python train.py --d_expert=320 --moe_layers=[1, 3, 5, 7, 9, 11] --balance_loss=0.00436 --lr_router=0.00235 --norm="rmsnorm" --beta1=0.95
Below are experts of layer 9 (counted from 0) of a mixture-of-experts language model. Rows are named gate (a neuron's input weights, with its number), up (a neuron's input weights, with its number), down (a neuron's output weights, with its number) and show model dimensions 0-191. Each number is 128 + 24 x the weight over its row's rms, rounded and kept within 0 to 255. Numbers have three digits each.
Before each expert's rows: a language model's description of what the expert responds to; "comes before" lists some tokens at least twice as common just after its tokens as in all text. This comes from a sample of Wikipedia text that the model never trained on. Tokens count by the router's weight.

# expert 12
Markdown table cell separators and divider rows, plus == heading markers opening section titles like History or Awards.
comes before: "\n", " ", "See", "History", " MPC", " See"
gate0:106121116172086141095115140119135119123159113108112123128142134150146121144112104116146098176131123130161172134140103123127090155114138136064123091162111154131117139123137148118118145089114119135137135111107100114168143164138141184169151127156124106118166183114115118123108167172160070147152132151139144128142093103122152120095108110168127137110144125143112131079077102147164147143152147156148144153081119150144139131150139104094118134118143103111118162130096130166127114133157162132183140158122143055110166135114140110145104095163118127102133166161138109136132126123164121159
up0:133103122088115129137096173157132131117122136176108126133112133102146119108159105142147129124098158091096084141139139144136136130137127123122130161125151142143129095090123155130112128146076144144070083167099098161096108136127130124121126107130135157139138106130102159134128132098124157130100122121084123122087152145127117107161127103147091107128119125112112176148180179123134106082132070113108142147156118121129160090089116118122167107168152156097115150141102162139063129089113100124107075149118106154145133129111118141120131120118115209127126125114139126131101102091089106129
down0:136154127076148108154114160101147125126109137100134133082140150137111124125118101079099123165100158123114145133158146131132150107131107157118127131129161131129115150129110115157172132127159138142145195067136104145136123153139135130142116108122138165148140085093136096111176173115088097146125115114133078117157148141128114135108105143108139084115115151083122152154075127151093105079114105131138138125120128135143117126137125145098115088102127154149135145088115150129113157090106141108133131168123083106121146156145120147163149132137081136097100124110098124125082196083154099097
gate1:108122143096104124152102136089109134087145115130122140129133070142125140125126132156145102127133089145139157170096104111173050121189146122138109151142120084103135144095118151149093148130139136100086105111083157135106121111134136162103135133138190137133154104093156132105155126104139139135115128128126132131075136095108136135096103109128149170100118103137083097145157101176127133103132132121102137147104133127133120132140115155079130129101108117102083127108137136103134137121140132135144105105156091107128159104121095140088129135107124121167115102119133174153066185104118101115
up1:134153143155118092141108141119164126146144146117097144150097138152146148166152155155152154133115147122117145118150145107194171141168148099089108187109105100169112122142121119131116091138120171110110141091130132133159143138135130124114123138134134152113115157109142135116118141165116104132141150108173127113072114103156176074123088099147121141100108135121103078142143134132131137093126147102121087143131155120125096127112120154082128153140120124114147114131113163121115105158145168062163153106124123121174109130106137120115128119068105098148120083132126137152109193166147112106
down1:132118188140169093151133132100140137101116095160132120153113101151122134165165128104095077136153167106149145115148132119097154131131115133120157126154120135113127146124121078141164132137159070107123115114166098140134118175140077107157109171154150122095103130148144125136156130104127138151092158104108141156113121125106126156160079126127130124115140082148094103103145115139101110126142111111134138129142196148138162096140132116110145100137097113122137159141126084138146152138131130119173155091147115114156100138145158170092110104091146159156126187099126130128082128149114105092
gate2:096104099176098139147132104136124104143112095130113106065147129102087115134147157087128121128116125135152107125132148153095130126165128143149145129123064131136118155083106159122110117099138158100158118132093098137143125116125147103122124134112134146146129123124128151147075147138116164104105093142044095116120178127141129105127143129122114134134202134124155113115108166108132142160114102155159114123084087115109140106160107135156112103093106091138146130123119146116139126128169160142116165103150054167113125158111138095166137138107120124171143126136126111115127131090090126147
up2:094090171122129118118148135101125120143106092160132101122110107126118135108142109108132091115151112130087174108087144125103105096144077074158128128143083125162106165138111135137122129127097100093161093126158112114142127142110106145145136156099071154145158141096144146126150120148133158124162135119070158131151096148150145086119157136140111120091150112152118094119129152109097156136133137079114102106090119104127130136111117140125093141178167118160166147105100112095130119088174156145136126136127099168139116165110129133145117152144111087123127147136100179082141134106153108116
down2:162172148139114113122103171111187126108124125133157120110120184134114095147124133145112124140123110109145099127123099131116158135175105155067174137128076134136157128101174105086115124147153136133151159072122124127105085122109177125086066154135108150130107117103104102165141152179104078131121149131148112066108140107132150120162101158116118104151123104097115128121133152134132108089121119121160093100145099131095119142091128089136153141114174154152124162094130140151148138130126122124142106138111165111116154150121129126130129145164100104142147121149146138096136139108117130106
gate3:151072124135132160151130099131185134087120136149128104135098144117120119156136078150154103129043121176138098112142157122126144158160126150157119111095169109112139100133139169176142110137127129115117112124140114119117110157118128092121126149124137102094113117161151134118108136162123142135164151126130145113132168120117078140098121132120200109118145154128124137192104131125096129137153154136120121115169162093118112116113125144129094094130105154154092128112108104115147136126136134146068132157131112144096142133160153161152179138145118148142136138127151142155165125166083116174
up3:117111123121118130140170128140111138075121142117127136163107109112114119140163071152135158108152123129117119124108105094193092163166108124136111143149126115074133159138139142136118139074136104201137147126101135151098109139130151130149129140128145144121194103143138154140097107096100143142121115151122122099134168117164127134112152097131097108165118147145131114139095157135150095140142147104163151140089090127113162107139086166147127116140147127137126093136167092103115153127133105162143150104134139142098095129145087098071122127107127121161082099170147120126175111163153142135
down3:154176141140095110072113131170105141117130176108129135096112125111131125066144126125068127079170138144114137139114130099123102095145139163171150147127111152111151154137106148118155139090124139163157125093117154090132155169141140121094139137124119105109185158122112169153138091163115141127151144138134112178101156129105127103130122133173118124144082153145141141162174133123132156122149158106155185136107126133138156145124126148169123174156118150123126125114107116120130158142152115133134111089148136113142179153146157137117152118127165171103140105148110114140112175146157145120
gate4:184144097170139119139104161114133119112124106124121173118117163104172133103106130071103156156152153126122155121151160146127141129139113133134100131154127083168121116141110108176168119108098151133167146099107158110210140122158153134122111125133115124129124130102112138126164093127175179120164119132127130135078106123158163152099123105127109121128141131158160133163149144158103100123133158147107123074135133111134093161112139136074119101142136143152156070114136117128145157119122147115115150123097126148132162117155131117135069123122118116134090102121142147134093162176135138105
up4:143145157138161119196131143103103131137143106111135110125123137092113139153154148116103126128147060111177167097113150112113148085164121137136107118138129069124156138133129114144132136102106122112125086131120119082123156158182143124083100114151162143158112118098107121124126115154113127105129131078121104120123085132134151180125116123158115114113128111121211109117154151165128114159160168174139158126110121148129158090133140160119092125134138114114080086130120114129123147131116104092149126173130110137096125084103115159114106075126130102108132119107153134112119122152164116116
down4:129111120124093098086084147122169134144119135092142117138149110129130120097102096149104168151150136108133161092147113078131167107096115119127170070129105160116208108151162079117130161132103109128091143152127110143135145101153098140118157143106135107101117144156141147164159169124169136099130114126181163145094135099110175119108143144174128130129119116143148136125130175113123097139121127123121104097160132112063119128131157110118126130143112115149125147168105138115142120121146159164141058141136156120141103142152121109127113124149096137119139127095130152086125110093148119111
gate5:118133137081087129138101149141122130102100149114154136094154086134141171106114111127150129122154090150166158118146109091110089110117162175127182163130166146120145085134128130143157098107125143085146149103118116121156151140176100107123098120146136161115143111133079113115126153156149146090156147101160125107105119152101145134099129164107106120144165096137134117131123194123118158123112154088152141159131145124113153091127114167131129146123099086130096167159128105102086111134120110094136128138152118146122139164090089156158133102131155131129106128137158155125193152146111138131
up5:160143131044091152178128126148088084098121116102116131080120113131150131109147131108133140117138142093109167100128116092127116120140115137155188168096153137083133101121152130121143128097159111108158102087160169146120136131149090077149136120142153110118144104133122140161103128102152169113122110179163085118126120126120149144106158180106134151137163103163157168125122153128137108122095117101112132131134134189088145066122110138126149146126128093141134152120145121108115142120110118104137131149137083157136123131089123105127140109156105147119111122146153151146145100127094134142
down5:139139082130123085128144136100130137137132138138118128078107124113148102078119111150120126139141162104193119105135118141075139113116128138110079125151113145116123107093112145125140135145108149096144114155118144106150162102142114092141073080120113134118157111149099168126120096136093151175113151125106095125112125127111096105131086134096161118099145104136120156151102088144126117122169118092136116162176172097136167146169139098149112117095163080125109183133119157139124133183142107137130154154139121134147131094160127111152166163132134123136102149122179135108097130139122110094
gate6:094107143141119136142111140124099121173077145137154146073131102082106088114139092128103114132117105125110127138138078151093141111148149139094167154146130143139102105134145130148112130131132110143121151135107123106110090113112107109116110125095128095101122161118143171098151134126124174127135161111081141148085126148123150111138126118140170145123149154113139148102116165119104176105123059120104056152130059147116104179137149147144130108147146129086123138096134149136136144094149175142112141191137101126112113118087139112111133127099091124146112146134118161158117141164129116139
up6:128116128133137118125076120123117133163116163149156154162062142128107105098133131132111121139142139149126121100152153078127145090145159066136151140128126133110101123156128107150131091152160115115181133123091111136138114133128117121140139129114122135126143175157140136128100126165132138103111122134091111152189091144142181170090116144100134143138139133097133133142103165141147155102160134115142130180124119104144096141134148085129100149132127116165158163133140154147159143098114172113131117097120096093104062176138137135158144140141116162117125072124102122139117095121126083180
down6:172106143105134093106151134127127076139177108092095135115167125131128145081105179114085134149127121139103106120139178139126170122141117111137137153143111134128163161106134089101141121145109139113147129127128106111090091142124116090102115115154107103174113144096119144065126131103131181096149117138180150135107127113169107166164137087152134105107156128122114136121150122122137113113082126145144137128145128224092134143158127115111126121104102119127115120107168134123121161151126138107147137122136131118165105113096125133119109124118084097150122128120056100102137153112120114146

# expert 28
Common nouns and direction words after "the" or "a", such as south, north, air, land, front, woods.
comes before: " of", "-", " and", " to", "ing", "ed"
gate0:124116162106073128132125085146115148075117101139099128161118138114150150157140147133128122135094109139146092142132130169106117139156106173152092158144134123151126130142107126146135099120135100083133148126134127178169087126147155115112074145161140092130128136065097089124106127122144103141136138115146136130098120141151123110167135099148161126102098150137090096102095144142169158115112133170102131146146086171145113102097137158140110134130126078097115144111100158161097144111138151115126108113110112098116123155128123183121134144116077122151191161150148141103105110115138091134
up0:142131123098138119122125119156141112144120124113117145136137155139104086109115107170161168160132140103103158157115095123131125149142129101143166155083146148119125143126098128137125156108115145104106131117144133156095136091123131159112174191113118189110133116169164132117109121117140126110124146112112089176123137148037148122101118106076130125135165128093095130137100133105122133149188155085102112099129107118132112131100141098138151121108170118128108086099134133136129087189100133128155144144159123139131137124145119138143113085118137176106170105093138141136137190123112132133
down0:096113135125136138112154108152143089078131137127137148114097136130111136151149135133127123138085167110081122141133141101148168156125100130108121139125111167144140102181111114172158172102103102130125115093078111139110168127133095148124152150121131154148144127118115127128134109109130178123149167110135108135094104169098120073117142099119118082095138140116083110137106144091115094160092076109099128081119111124110158148111159097069092111111126140120075130158119096112134120129105157093151133141135136137102130156119134130112103142113150114094159090150145138132143098110117190107
gate1:114149143133176200159095155119133109134131138119116161171132127075110143128123134127118172155127137123142126149184170093118101111110103121129137127149102080114140142120078121132142116122104124162111134157128133147093153110100115065159089140115116127129140152133191095132100141109110163129134165113096136133142117113094149093120140129096081083099088158081116087148138111148176143120144092129116097114138137147147122138142119105115112095102135119137187162111149157100125175129139116113149175149154117115138152143125132138112131094121116157136112160106129157112152142154139122122
up1:102183138144153125147116121102123131124123078150092159140127110148152126105109145146126127133128155138193167157163149132094144130121157138133151134117113151147122141158145129123188152137148113113162093173080141156113139087095114099142128110125148104130134174102147049096121161098126100140126117121110140135149098141113143111140111105160144120122133158111121081147090146098118133141113107113151113089084127145114111094117157118114115121116134107105140122155139112137137189170128143159146125107114121103124092122134134133098158157154157134163154101145159159115085067154101110111
down1:147122108141152116147075122107107130159111160083113119127099123147125123108100116071079095120111164113128163138113113102160149142136147092123155173100122130127127127143138122141126133122122117137135113077120143105153109138151114122120102112118168125133091148133133166099120134095146127109127112125101159105128111097183192090132145121103117139109158099160107091093128105174132129142111144146109130109117142089120164188171132147121136114166153098134142116125129117123164156128155116096164128094155172093140147170137164158143110097103107129115172156121123145141112100159125068162
gate2:147126144120124179087111123097157147096137126136152119169116142099105118138118103126133112096122129134168139124135085105119130121084156172142132119143135123118154161109122116100128129160111160086133120150170153143117161085087068130136120085094135127107125128132165129109127133136158135098131143133101152129124135101116122094163164082140162091099154108086150115099058144129110127155151099139174140160128103155143102153110124160128131181111148136125149120151105146115105133147096155144133114108162103129169142144121145098125175149109091138137105071121143091094093123122129159151
up2:155149133107103115123131152088162098107150089153114105099131126146126103111101155113111171141135150092172140167112183106143104118124156142138093136124128119135105138148112082183064118166129087077132148145121066162126118106173146159158144113130074157132141125151142145120115137154120152120112124105126126133092175132125121162174121128142103142108119167102137161133198098153118114079142133128114103111140095085134139101125149113110148175122174107165158144147118119127135121154154136127129131097141125137142110149129084138142102121138118110140139143154126127157108109132133157117
down2:101122126138154120118130092134145137111148092140167126138138140131101135151123122151173156093126143132130130077116134109110120156110124139127140132129171148137189086112152160150146124134180136152117140093134129126150151124095128147150139086153092142158104157119136140139154112135116115108128136185088115125141114150160146137178149084143182140077107105134135092196147129116108102092138167111139174130123138174150080140149114147169146177138092112125148118118168103140119133123094110146117073164116108129122100116120114148128145105117105100137136137099140131160179166115116104142
gate3:110134104178107153106149117109142134103066149099156139135117130134158154109117146121101124112118109164094123152152153100127182129125117104126154130119148180115153166105128122104134143128112142108145133112128107117130137135106103110103121125122105164132143166128126171131126114129133127135087174138120148135137183137130129101130154135132101173096102096113132123143102126131096136148112135095099135122127139135156084128133154145154135126162111143181095098072103158084139149121103118174150163149136115128152180104119129142124156083095127085085123129115096152165111219120127114150
up3:118105117144108088111139110099133108164137154124143125097110116181136111124095152078130111137107114121101166097131093124123152142085122143119159146144152127143136145149104143091096121122136114125098158114154116107120132137111132117091125167105107137165095149112096151107140111125106126124111125127127133177114113158144121091119144174131078113098111108123089129193066169096142170113113104139122154080145128140095112138094119129116149145136081151150122157132110122113102133141104156118125113140136133151096122140133176138099098134094136107128138087087122164170171162179118113180
down3:138159061098104153140099123145105134082147108121153139125132113110113143077135183119140120152154096139128103122158102135147128164116131131151161100140157157167109126133159130093088129101124132113119139093132097109129145159139116148083121112160155126148148061104151121091111124141142131115155141170120108134121122140107140107135186145083141118080104119139127128128131136138121076147128145145087121172146136161136127136119113135087094113109145095113134144141158076129118135126155121124089114112116105053162152154115121113115149077118122129097115165150100166096131149111126134164
gate4:118144134127086091142169129105142181091141109109101091130113098135152103134102149122142092127096123138143184142133136118163132122126093108129158154167172160122103125119125135175108139139161161140133171084089144123122128106156100131116163144139131152094114121134150120108098108150149167127140166104124111164126131137116181145100191156118117130116161135133135158125106140098149102133120162148165118108124135136048153112113168158118139128160133143149117132137103103127108088131172106148079146150145146122184128166099100128090138144155139141083131145138130129103124136121119137149
up4:117175101151112135146168114105145092128149168136175117115128143096137096096114119141149093157169153176132141154127142135099105121158153124131142113137132114132147151156146168137102064096109160142145120120181118165103138112135104148125136089118154120128135129122119145086114118148120135145108127131110123176100177111073093150133157133110108096117119141136167114121122127119179122106112116173137166104178132108086129149154093113119119111109141148143161155162131157165145120121125129143112039133138133150083152164125135151130118119121151115131107116127161168150106125153147127110
down4:139132109133095111152112162158124142142129145124119141134133121147117124109158149102110133150150072108145093141070139113120136163145093124133156158137141113157128089124103172114135093111119095114121125074139133127115167085100155136131115116103150093101123096136120108149149125186104179138116182121113127125105146125122148174107129164103099117102133104119112159110090128109106102104112155172103178152119136146074152102119068061082146116111122089141133129138109071132122116089127117151112147153121134141147127109166138147106122114090142115118142135102141150121147118165145107109
gate5:116129133116150152124127110194092175105145123111090130152121130115130129139100126123151134113121150168140121124125135062102102147120162127119091106151124081102115136143143142115134120093103129144115122110104145121146134098143121109130075119145125113132152127128133114152113143149094127109126142134123098133146106082092122179125126126140085127155132197102157089054115126123156141116151086160105087158132178158117126151129140113125092140139139144115143111216124134149149116153121139085116159087133096144101133130109089137118124116095100107137122131143133121065155116111151162120
up5:088126180119118145164151159090164156100150124150135152174112120106182076102131147121109156121111131187123116128131131144154141157145134062146122142123095133131161146158123097124153112107118194136122125114151107144087129137125150078156121130125148126109143170140172132144149135141162109136116180112121116113125110121112085133169158118155089117133099131109133152134082117121158145109098086127083126151124149131183143118165117126137131140134124121164177122150127130132129111145145157121125155148160133110096115141121133127090157125094102148119152169121154142117075138153130139165
down5:141084128134128127171118148139098109124130132096138144132126105113100123103119140101152135140118111166137125091103151151144113136157120081152122121138157130125065135118104121133147111137131170128126175102145083136133075170080135112143132123135133129135160139146135131135122154140116109090148112107122104149135150075131138165127136130117126111111098161111131153107178184113081195141149190127087119098161125119159143128127089137139155162113140102116116120130130125123144219096108128137122139143130093100116148154115135147143125106131085179162117109134147095116171104105127129159
gate6:132137071096140147101135133124119111058159159122154136138111120153041132115111098121122156137088096161118088109138100126124110155127123111117138146114124086115120125093161140128169135100121122137126146096158114142126131134129135135098126103141135151069146113131135117064161146092189128136136157094101154107100159105050128130132130139142129136149101126109124094139133166083142129165134171124168090133134142132155113138100123105116126117131144157145192120112151139140162137140153183131107118134146114124114118102116132137180128110122097125117119164146118117127115102104126139126
up6:113096135111145133141134127132145149135137147165156127102162108097156144142162130083113177101139169126119120168156091151159139114132158106099122154126145115154143148116093064143127140142120146114141100162124105128166138138161098113160117090140136123107133149121112120146143157163098108152109131150166149171115156131122133128099133106161174141106154099191127183133124116118104201127134085139170168159094113147140102150118125144095123173183111120111130099157181142131109132145116113131125144143121115105108089136144147104106120147143134129158141110118159143104150184119143138126
down6:148099123124133103102166111126151102136116094120138127127096132142109083147103120151158147108144145076114157142132122105095136113136145180131121153168145149140124136170164138151179134118125167133114120131140180127106109087123116152163144144142104150142153109158096112167121084171140095103105125108143135133076095140115111140121143089132157148101154131129125098129128111140136138091094123160131093126142112172173100134165135137157106086138067096108124147125132159106120133113140143123106163132146120081143078121128175137143135126138154133113133192108138151099090183137122134107

# expert 34
Commas, of, months and year digits in birth or death details, born, Died, aged, plus mid-name syllables and Thai characters.
comes before: " ", "9", " the", "8", ":", " by"
gate0:139143143169100133129140105173145118091116134116150128117139138106104146102112141087115106137114121114127115076128094087105147103154126132121114101088106125136133097142143095139122109092125156156125143180099146163115128134142129125103139112169093104140102117099091128132106148126153132149104137118168130123103103104137142113127091135132161129140066106136151151122105176150167094112156096067141164124138111118097109169113183122114112123149094087126098148127080131150093142120107133105147108123156066120119126136118175171098145126086158121149161146152090140152157135147112158134
up0:134124140130095121145140161163121131112110130110120105138097103137082162111109155095104153126130149144200141101165149140135103102118125141116149129075110165177179108142104146141141102164131163154144143125115143124129097105121142120127122106147120126109123141081097098131127108122091107114123159129129170084108132144148174102149095113112161111100113153110134127135119156087102121130096066120141139130133140139115117149134118167132118136123092132176156095143085134142124170126126157116106112129175086083127147134093120179155119151126142111141102119119096163124138180162115146075
down0:144119118098104160129120160118102101166100124166113082148120079158146167137138151177112166130132154121143125122153137144126133145138113132103107104146128094095097126079155118136114137134129105135144125123117176100136111153108126107114149138098139123126113148118204136176126204114140161148115150128123145099148154066135108087088108098132122090098137144129142067115150107119139146114130110081161121147142114112117135141152133141165113143101152120114119129107114075079139124104117144175090121163128155081145173146120128093133150100136152133113162120125152147121130138127131131152
gate1:081095111155135139150138172091118094149169131137125158130148132136142113124135137105168174150082142172185138115166095100115117124129144147086111089141170170110118161155099128088111107130102133114123154113149126117111141154101146164087127111167147139119140146145145161104114102147113114153116139112141122140117166149104134148133134160140133118095081089174141123124111117096185117154070068107156134130127105104144083116147127169140125106088166120116102110156134106137128113118129125134114153127146156094128172113126137132131137131129149120114147108126149156096178141093116157140
up1:130134094152135055164116123150114107136119099150114121141131119117116112155085123145123137137138099135081131145111099075094093099113098122169114111135126145135105100125124135168145155124211141115114135131131124133142113150143110140150084141080148140142091136103085117143153142131160122110093137148132165133142105155120120142110120102123166101156138164134126099104158163137147091128164155154150148094095112132087133158100157108137115159128180076090126086108118142144173153096132129139145154162091158148130132120115130079140111114105110119114137126152105134153113101150144168140
down1:111111154157132133124135087156127134117155080129096146151126133149101108125113166158201134122138159100111128090144101120086120127113158149095148132122125127093132153105142192134102148160111143136130139158120094106086149123152146158121142090111150144137144151115136155133110074105134100072114087111170156144143127128117154164116153148130146139137128116109110102120093129126133160117157100156153081098111090151138131178168132135159128127132144117093134143142170130092132086169089142155130112105173111155152126101123129139127114107114126118102105114178122157088134114136101144086
gate2:173139143111105173136131122147153076101188132135137120113164129139106140135143122155105144130138151102138118153134123122148109153158129176118127150176132132137139126105118075147154103127110152101145122127161111159108143089127138138130105127131162117080159141086151099154146160091142094131158159122097111113126160116103149107168182151157101144136118137150136114138117106173134145091105081171126109103127164202133115075086142133131098134152098157137104143114117144116099101139150084109093135125128136150116121127110186138105113130136130120128083111125155098143133166145109120152
up2:097131144131122101156172130092136147124108097158133098142125139095139136143099102126140170132085106155145113159173158123113178102124123131122151124087113136077148164106183142074153154151141158152114169123137130142092154133098156145127114101128107102136175129099101085125100112156117100166123177115121135131140099108165112128096160100105135115127115103111120142116147126121149158149163137168151112120139174090077104129187145152127140147159136156122140104114169087083132097163112139124123099096151150134134084110145098126105125160141137146139116115127140140140135114103131133124
down2:119125176158095087088141188124116138123166133118141117129143158140152106121114121120126150124148115132133135085085114155128104166097125108117068106180155150139104167128109142063135098131122083104142116118165087113109102126148130126117135136141118139154160108132116126109128159128128160074144123109092152093080144148094090131155147121130106157141122088115158156115142096132120156112101120170122114111128159171156109125085130110153129125128146126142156130122094162091101099130142148111110111150164147132095118115125137147122099172143132118089133167075159137136179127119117110130
gate3:100113139154169115137154144131161150134112141102132090123087117143143159133138131124164131106148140129101122195157058139129155135134113105108161155171148120118116119115120115133121125146159130153132156151101111105089173134157157124133118118131147154141067091126103122101117151112142108149142074110120130142079084155135109126152152141132137133087122124164129091121131130114108111115133104143141143159134156108131122085177176102160087125123098124110117112116164138142085108100109122078118103178097144102094148125117168101093111114106106085162114130156128126132160099127137161106
up3:121139147137146086101119149075136121135144112087092138102115119107135117160134143130149105179147140158151120206154185146140098110114124085105129181136091119131152129097121095127113171095145113111138111105086128099147130189161137103131154102101099077153145149098136178131134140145147123128107110115111132107154117111142128136099099114103136120114163114095109131101146119127124104102119115132132133146130144104132109085126109164106096107139156157119131161146183144107122123126143114131134109136120111135105144151141161198107146163156100139168140135137088112111164107138166109115
down3:138154158113144128125153142144067137140099129156132120125118092103139093123151141149139136138147139134149104116099142139109140094128145077108138109119134136081131130092155165149172153114103144121149148109173098118170099133134150118135144145175134108169117138136121140129128125132130111098112147124133137145134121128104117093073131136145116137122149116147152155160118098123136117162156128172157116155171127093101162120139128156153136124155146076150114112140183113122154089134116157098166107163076126110073126088148072122176121073148140120130098136112100151125134182097126108171
gate4:147150087124168156138140162140126119154139156160105078110145146154133163180111131147112124153161162152169142082123114148123129117142104092137123124163169135120154125090094152128123139111154088117087090128176154102125107133161124130118130162139117113050077105108113126114129174091112152122145124106131104132152135134143138104116139088125129082104127106121115152134152167111157160133109122157136138127148093154137170122115118125133103128175133109091123154168139086128113115138143117181135090129165131159098145155117094115114138121080120142134085121140109149170117143124136144102
up4:128097195116120124122110122134151077115147142136159150115157118119127138164122119141146133117102097140145143134135133139123104118130097115158129154137135158130160137109112123118144158116140103149116087135148136130107114113137129087165110109124161114179093141127101182144108094141119096117051139174110154095122093137101143089143120151129109138136142160121208134173122131142168131147127125103132147095130105158142108173136166140144150095098149126136164158135105150113097115145164124122152125163122107179132136166084142094119100166171151120148106137111108131158112149121077136105
down4:165111140106108156126131118117156076106135120113106153156125110136121150115149132179139143115162135143112122101112128144158140113147116133136104150165144170157134153120115141123168142123113144139137109176104110149143149122133103168094158112109175107100127110147121113126139120153132140087155118145126066147156130127145129152112123113144102170120125147100085148108083111159067154120117129188105134118139191136157138064128125154155139134123127141133144094157091089126114160137126149153134149174150105142149150146113090118143159092091122124105118139118102096091108070119129143176
gate5:119120109137133156102090135086158131135113139132154160114145141115142118123113143108128143135130147164166137147139083119133141111094120166116140182141105144145131143102135110102142105110080109200179163139128119123117121162151191115135129152117162120098113102085117143120148109118139135135166090191130146129120142131186117115127107119113115123132122155094126117096093123149140124032122109140140131135115130144161161111094136108114109091133114164109139108141117161180150124128152138100177123151115125137118143142085148099099114102091122124131133155128132152088091148170114123111
up5:130093116105154111134127123089124112166152141121137115075175097121134085107105143141094126107185109140158164138138084183107124118127091133105111120156127159102122091108120151095115122112127161136132135144084134138120147118114124106134154124133161093175140149117104092124152142092120122129144128149156117163104129091128075105138134151116103167152110162100110132082098197141122149130071094144142138153135118102116108103141120101107129083144113158146164151158122095141146167113123135149149108130087139095119162127106139105125114118159092139116156160119135140126067137134140114145
down5:118101145104161086121134106145110133094066154148148131122149137118128131103139152093105116120126105139130097089140140113152120143135110167104126134134134152080102130097164128105104130149116124153121109123101142139155143152158076127120125152117119122111142137120100114128144133098099147100059119146090105123165181128155147142131204119154156181077141160111140168090145105116131149127104159126153110078101145120112160149130159104110123137128101124109168152120144110128163120138142115128152138169138159119150115135133130107102131118099084161175146142121118187125160118082111118100
gate6:098129118143138131140104123086118175118156127138157133086144129155107117119164136119148116134124158143120105147108144123121137141138134146177140160172166141146130149134142126172126127146122132168103129130141121120160113205099142115168095098114123153079072098113080128136155132126130133107132088151119142128105139131155131112116072168111126112169118105101104130111156140124139131100074111135105111150123147129111110144135161129114105108106101126181089120138170118089144156121150127163150137129149126142099090091172096133109115160142161120138092139130161081123095071092108152142
up6:168116101135126130124130160135101103149163143113095083112123159147090070153143105133135111132142121150160111142173084124110141130174122151119109115117070099128153145160156115105135159120122106108143129141128109163148118146124111111103108128125120142153140168130133197112146145123155113146127153180111116144091131121169204091139104109134142102160117087115149083117148101116094149113127124100112131123117118150131121130138155072172101122124171139134135084132117128170095146123125110124143183101135127109148163148163144132128133127133106136127109151123147130138169084158081157129
down6:136124093140132145096137129114143140144100096123133106141151094088137151085121126100146145112145086113136132130143119149149116149128135139161115094138083133153115126105120119105151138106087179146099147153132142132136147135128125167152116067100149145109139118128110048096109155144157129140151099114185101128103101112115106098155133164104110125114096120126184145113112088165152130175155152148170134127140176129146123115134107119136119162141080143129101139149147155147142158168090124155086144120122088161113156091110101124130141087108140095163117121134142078120086112113126108134